{"d_model": 384, "norm_eps": 1e-05, "schedule": "wsd", "final_lr_fraction": 0.0}
Below are experts of layer 3 (counted from 0) of a mixture-of-experts language model. Rows are named router (the router's row for the expert), gate (a neuron's input weights, with its number), up (a neuron's input weights, with its number), down (a neuron's output weights, with its number) and show model dimensions 240-287. Each number is 500 + 40 x the weight over its row's rms, rounded and kept within 0 to 999. Numbers have three digits each.
After each expert's rows: "raises" lists some tokens whose logits its average output raises strongly, later layers aside; "gets" lists some tokens that make up at least twice as much of what it gets as of all text. This comes from a sample of Wikipedia text that the model never trained on. Tokens count by the router's weight.

# expert 3
router:459569515475481564486489543439531504469443564509587557484504561524528456457516463521460462513517581517536513505506444499540447498501533492514470
gate0:448460556494503492447491477484486455506548505565567504511495507481454532462554499462501469523510546489560492537478563545573485518487417457577518
up0:444491519524518492437450555531516532527513464514536505506473506483455593595525472487478512500466549413493477515492487461503528519570536475400494
down0:519452504486422523521486535496495521512555494503538504422446470495586446531529563503431541506528461480503508492393600518548507490546469490466555
gate1:550517498473503448516559478419442426464483484503529467490443494505467504541465454513511453465469516529498490482470433462500508500548498497527431
up1:484462432493528523456510497508500600425543501511413537521530567489516507531556511564467568524494467474518538575510516509507508506520468482452542
down1:552464554549540526521452497568473546549470523546515474540525443530575518571436501495497469461500499512498511479540587494471553413497549510450559
gate2:471467450504459485516500496484511528432480506480620494482491489518525534542494457511575511470536576489478442434493506578518517415534423498468583
up2:499423446411504470556501468464464502488506505462454515507533524562522414438553510519442525440557525475476498512508468479483467504487511468529541
down2:448468545522503517522543463525555441424461544524487518534483522564523500564504557457436542558481516502507458475533602478501535531588524461498496
gate3:442508443476525458540531552371488480449530592431566523389511517513511499524584509475535413481509498500501541453503497519527442457538507480543598
up3:456572455468506476473524473497495491458514507408489480469441602490549532413504463459533428443542531513530483437451461512599488547468516533565536
down3:541457488573467419458463459556540488553500507522502486545492529549527419400492462532506523498468503471555527537531634564511522440474449528489510
gate4:464491467487513515495429471488550511508517518497533472549438549468510493549445478495548573521517506532529469480438456496506447482595492517498550
up4:487488509556504477515494424518533502537504439523527518590428483539540512577497535465500470518474520539547427460506498488463481475433440508556539
down4:519480521550502446523486411488477488515466606549518485501510548496526517514555509513512526455448532496516482553529479496449489539472477493497465
raises: " and", "=", " to", ",", " the", " in"
gets: " |", ".", "|", "=", "-", ":"

# expert 9
router:513537506544478463428520496536505456483501481518527455476496586495529433453515560567509520514513481515515467504513496461499522477513558527511521
gate0:581584508571464379544491585495482510477470511526416421440509473476468482481503499526507510511483548549506455512523439536496521468514472514487476
up0:511495426474511472488504480571531522503501531483491490436549466524585479533537526482523543518466512514454507492528550547494503498491503542479494
down0:495489475475534480435495510464461516573551457446499458481458480515457401498530521479472510474550409535458525493574549523497503435539488516498447
gate1:514516504526509447519512502504485483494428467482552539456447480508591482492547435469462485496477511468472496467543491471489525463536472517506500
up1:495453512511445549451555555450495503519533458546462525481458532516458520510499494518436482489478481463509452540470467510486461472460540436540533
down1:487511558575548530435511429541521543454605488541510528554491556544506498485456568493435499487476462537461464520567535509513475593497430543503540
gate2:481466497574491467547568517490532567458422474494485503504402524573504528460478419480461436415458529470553511526468527523581484500524497527545517
up2:484583563513523502461502464472507443491527532500509520510523476494455519494564505533442499521559445540487470526582486502460505432402491484474534
down2:548537468553499438525452415528554464483457476501484482511526523565483496567519476421414429517477471462489456433499495494513495486500532520515514
gate3:517458524464466477414505474515550533532486478486495442501504475499464481529481531566526535525536492506481479456421510491490470519488490558442444
up3:491504546485561457404554451450451469452517543487474513501559375508586589547454512526412531479499528539508510519563563531509445501465516550512506
down3:478485556511465484489460505482498439546487521543522500544431467470382543550476512561468534520491568543572441556513472572489616498502519515535540
gate4:455456508499502539531380555415479577438474585472534497486514481491453553579454505448527540514467450540434510545480434517479599505446527463480531
up4:484564466469509498572511568489480496460455481503573474519476490520511504550482508501525571498481551553500514528485538499514542497487542473438508
down4:528540504527524500551477455622424518464526510504526518547472495526511470489508470521457388493453475471586507551451477485490591486460574508524528
raises: " in", ",", " and", " for", ".", " to"
gets: "s", "e", "ing", "ed", "y", "er"

# expert 4
router:519493451490488526490543460450487493472531524560544440449506476492464488495522459472533505489410451507480524510567587479502464465546402458518529
gate0:515527512472592488491497477598485463539546513499545502496512431464512528502504468402530553446450508535487493461472525509478496516508510511489530
up0:478472510470564490467476500455486419535518466502531419548578424563433494515501478453493488491558514505481545582475526529527569494518462482461502
down0:534531540523521495500465470510464473481543442552518506606456584474466550580445533549490407516485542441477486472488470487465516540465451531501517
gate1:513464535531503511534462448470476485568525555548504528524481493495490550534532504527459458603514448479540554462521521525512619498606488539542485
up1:503426444483499553438505500488455518507448592547507499533510428480490479580496530515559497492499475533460500614530583498459548545511523566520527
down1:502443427475514574493544501489542525421494440495510503480531539499497439518453488485545524418536488475477489493477529507527470501477508471557488
gate2:553505577517546469470493508584495521511553474483465480511484474552465533529464536464459452517515538531569515521522472504450528511472514602513486
up2:502470525538531537432498534457446505512531472543504409485418473536498451536529461539466476485492520549514504475519452451550534488500533544470523
down2:484447493493497511457462490431532549461531472546563510482543503503485514409503447510477493522397554448515537474565510507501526522444446489572393
gate3:425553503562462525535513445504529466534463402494513527542546507531497493488558482508500549463528466482473500488511506511602582522424553450493529
up3:544577474539505523506455537437582535439481475514520515476508492538460507523542560544544461472443453509473494495466543472581511470496452487479484
down3:487511461483469491527525485479442484584508505469499527537489474587535544411511511499494475567515515507512451542452469515460516455521522529507441
gate4:513462466475472590504520477537497495445517458521516516522503502508547479523544512513510507500416469556504438538503529483436511487531517465445462
up4:471473563446523461476395506416484506516513486476471473524398509473527487505479493524528500530498501504516527555561447501499454536490528532494552
down4:573595545490373517553536541536523502491474497539502576495600515541445620499488481499475527522558470505517539509525449526475530470511488554481468
raises: " the", " a", " an"
gets: " of", " to", " in", " the", " and", " for"

# expert 11
router:479469504496549462565490485511559483476487426576451528497501396468446525480501529436436519480441512487506449502444494578486457495500593466540467
gate0:506454474489510560547506579517480460480529517496471556464545464458419477485571456446548506503534523475493483455532586486603510447536475453441452
up0:531453469497490540540492500455555534462483461483509489534456478538516566474540498551471458468605532409532521458464501521449438595457586493450534
down0:477563505526446511548501493514453504493514451550448485533505512516495537539506417451488482441577507464409522442513542501481485462419518557505464
gate1:470548463488519511586503564513430469514550439507467444518451463524474492546566478523492469492526512491523544471525588510524470505510453460490537
up1:454574506527491458567495504494492528535528473508474452520525526567493479531564499538462487528495462520502494444493537513561496449459477428471489
down1:545507403514495404466486538456486599470533444409470537554461489488446540522528513441493452551474508454521465492565506494551468541498490488453438
gate2:429546481595560484525495474438501474392447529516494538455447494464540447487520509478477504458550542441468530495464479576493390444493513498507496
up2:500524496505534462536508488481493457502502480426494484492537414515471474491460488433404510494523523451457577438495468544552354514478469529494398
down2:434546521487542509520589529501498490532438519499545442502528488578516481570525478507467541546476499533535521429515494445437477520510481491468484
gate3:449462491536545582464417537444523586499516487433434471526485449527482474498480489533484503479453539470497511521523502485564507512555514478526549
up3:389527512434519516489446479530426506531543463456512458515494500416564532485564480489451531498477549452529474478448501531532480509504491499478509
down3:476516532544520518460506433528497501493488509466492471601495520422548488571487582482488573469487495451558542481463525475519459455508498542496598
gate4:504531491473504556439470433524504524472491480458476482473460478537500498485570531463557483500411429523455538427480463582449447443495520504514532
up4:483530513543460472481500504484576469484465502437474494540511458473402539573438536507494571499520529446460525573477508428553474528461512545476465
down4:502504511483507505522527474494509534504502557413495485560580486507469488516518494513521491531477506513522537465421571546510509479446485457536486
raises: "-", "|", " to", "er"
gets: "\n", "-", "\n\n", "  ", "|", " \""

# expert 5
router:523497634522585532558512506486474475563450456473476550544512509462465549533501475518525548504571500504502509461510523556504541502502426506523438
gate0:493526524559523560595537505507500511489500477475516505489452554532471536469490515478529532488597474525512533496454482484373558404510455449439522
up0:477518469481492523542478470536508495507454527502524499518446578469525475514424559509493503466461537501469525531547530468467534467512489498470475
down0:529523514512591547449464520457536435525464472446495540510547528536415568516489468519463474429526509510511462456535485544508445451491436456538571
gate1:562437565512443552495531524463542614509500532523534519488532529530603526514435466521566595480545542626523513575542538473529507524506495530459529
up1:464530549574463482466558542453517488492447470554539534432527514520497567469491465483517453518475594510492477500546488477495502530552501489501571
down1:455539503555501524539491460581502474489449486491463481526471504488503498474412440550422569442526526458467543389473494513580487477474428500501528
gate2:521433576547526501537550484425467487516504532475536464515483431499416504442557454515470531489511476559463496494511577544538482474560397508473486
up2:440461498487437432489548583555456462487526407580419448558496503471522504480533549475480486553495522520534524480444466539571514493548518481547544
down2:437531467485472503470496484487463477509479484539506501480486556476481572494501511464535499480576482554507459512522456502424440487537541505539469
gate3:502505470474475532515452430499509526475480521498581500465473469475501491539513524469470559474498497523474416448505533498527505519493484526491554
up3:481569461457509594497564472520428484482577497454513478536494513498613533508477460538506507509442591528493547526466499464555499502492515539457476
down3:550551467474501513516430443538528431535426527488520533471537510516480504526547569573484524494511600443490542557599466530468471545423522548511502
gate4:444445528464511499554493491482478497490522545540510520428505560545518506422493497457495494461433522526471437436596520493567519489485424541469429
up4:483464482454435377483512462484474451564536488547446532465550515435518508533445469577489513522563408508498449470524483483511515562534495486520487
down4:484483581459488512597433525573499511475512540517516535518506517536491533474475568462513447565538539512515556569456475481522445490434503494521461
raises: "-", " and", ",", " of", "."
gets: "d", "t", "r", "l", "1", "2"

# expert 7
router:590491530504527491436442607576521490520553511451454525492458563508458434452472577483512510509515450450507511517441522464538545544503453542519504
gate0:526494536530476540459496487469451506512461455538539522553530483564460536429507501474481530517500549518411466413518518428488456540475557513448532
up0:460521479458475499483485497548521523489573505428528461516493513475447526545487503459579465478577490394515453579527500521546538536524517504519508
down0:434549543492448563464529471476503441484543480488487583508510620535563501419453531543474473474522448463487507499480484521510523477484573456492495
gate1:518467541555489517540551456512509490526529493484534440556481521548521464383480518464510513475498419568566525535567484550557484542533449479472578
up1:490504506439515459483507488506491577487479590523511516434381474527492543530547499537513462542501440513433430480448469554407561507547545458445497
down1:450502493459428539497515546570440485487528465535512540437478516496459471458523484590504423564517555512541468456406481476559568464492510524499467
gate2:525505538525513503510497521468498452512530505536538486480446453484526422494514517553505554513588542524551529527470481484444538552508509495444490
up2:490539486502463515473536486504494586475521499489468501516472489524470481506549457523543474527521432466466501417524511547504486494554547436517504
down2:381512478506488485532499452500430540486458509467489499531529464521495491469525525389462507473528503524486536453515504433588515612512505472565501
gate3:514498482519576497531487442546482496477495469490479501513490520537520485522459534475490510534433547499567476447459575552541502457418527517453541
up3:505527525479536471506532483444514516520534473530496480521552463553444458438419568504482466554621454511460444483480548439478463487498471555533523
down3:436432483478458485436516430461455552478474484541538445547456485628518482471491485552530469463470490519524517478551561468504503514485500530460505
gate4:525507512473482469463472479575505547552459515441521533466458588451514507541542530582529517445520468510558541435576522552505471486494548489502456
up4:489500498557515565520503459501476490471498509527539457505513538556416414568526437419531609475497557540524494492537468520443497507482531623482527
down4:531437494537459435493494412506497502529486551450538505485500515546534511534510480456446538480552467443433530501487561552523450589547508505474508
raises: " the", " their", " order"
gets: ",", " |", " and", " (", ";", " was"

# expert 8
router:428520573526563496462502524521427526442459500441433444555540586498544525541520554525472559490415512476459523530544470523507608563463487519488500
gate0:482452478481547475509503481542490456613533505508566586487462429461548550558494465473490480551548436526508460445499512528516522515449454488495497
up0:386484496544486425512500504503530375529480508500491487488504459487519531459506531447476527480514574529502511531531518506460504544495549458499491
down0:516539438552524511518458479427497537516476501497478456430477413475500448474539462488483552487577579451518434454469502448574496533538471544540532
gate1:446571493476531427524420497512515489576476432538478457498534470557515454480529392407531477446499536547488467485525522381434516516515557482513532
up1:562557462477514436449461411459508502514418495504559526464456523569471501499468464496507466408418546493488439508442478440482571488437495508472459
down1:610555503532508495486465501473456449468493510530525450589564543444453608479543564630493509475464528522507494542434497510455592542492517548484545
gate2:501443503532536502526454540438516513482519523516510453596473516480505514508516558495437567530428431512478481547556483528546562479549428509506547
up2:511497409484475484544492537481464492554479468487494494427565501521519522486442483601563433452552448469497472531492577575501460482499406453421514
down2:575495463467481517526546534497495471464463466466498553537430442469549531569507450479521446576521525486517506569517523440411500524489465510532503
gate3:434499472457450488495499588528490503505554443450526552510532472567494508485557547523396576543483490517507477516450412528487524577530479433478453
up3:541497512490493455458449504548470533456474532503562473473499507482531398520467451541454505544476495492505529571528517539474502441455513468483603
down3:523540483457490550518551600528447522545558512476510465491459576467527502542466511516470463560462465527478600462499576521504471494482513440484419
gate4:521531453507555531485516523549548473531530523558525484490578445439521462541448468487498593480486494484472578474539448486514475533520431471561508
up4:510465495538505588488491490473513526480524499552490546447470579554492440460527504504469438530466496533495530484527493482430438535483491525461512
down4:497491435503490457490532450515483513428480523489553547456476404497537478502531506460551538458558519513398521521589505484539506531421481541495441
raises: ",", "-", "\n\n", ".", "\n", " ("
gets: ")", "=", "\"", " United", " States", " South"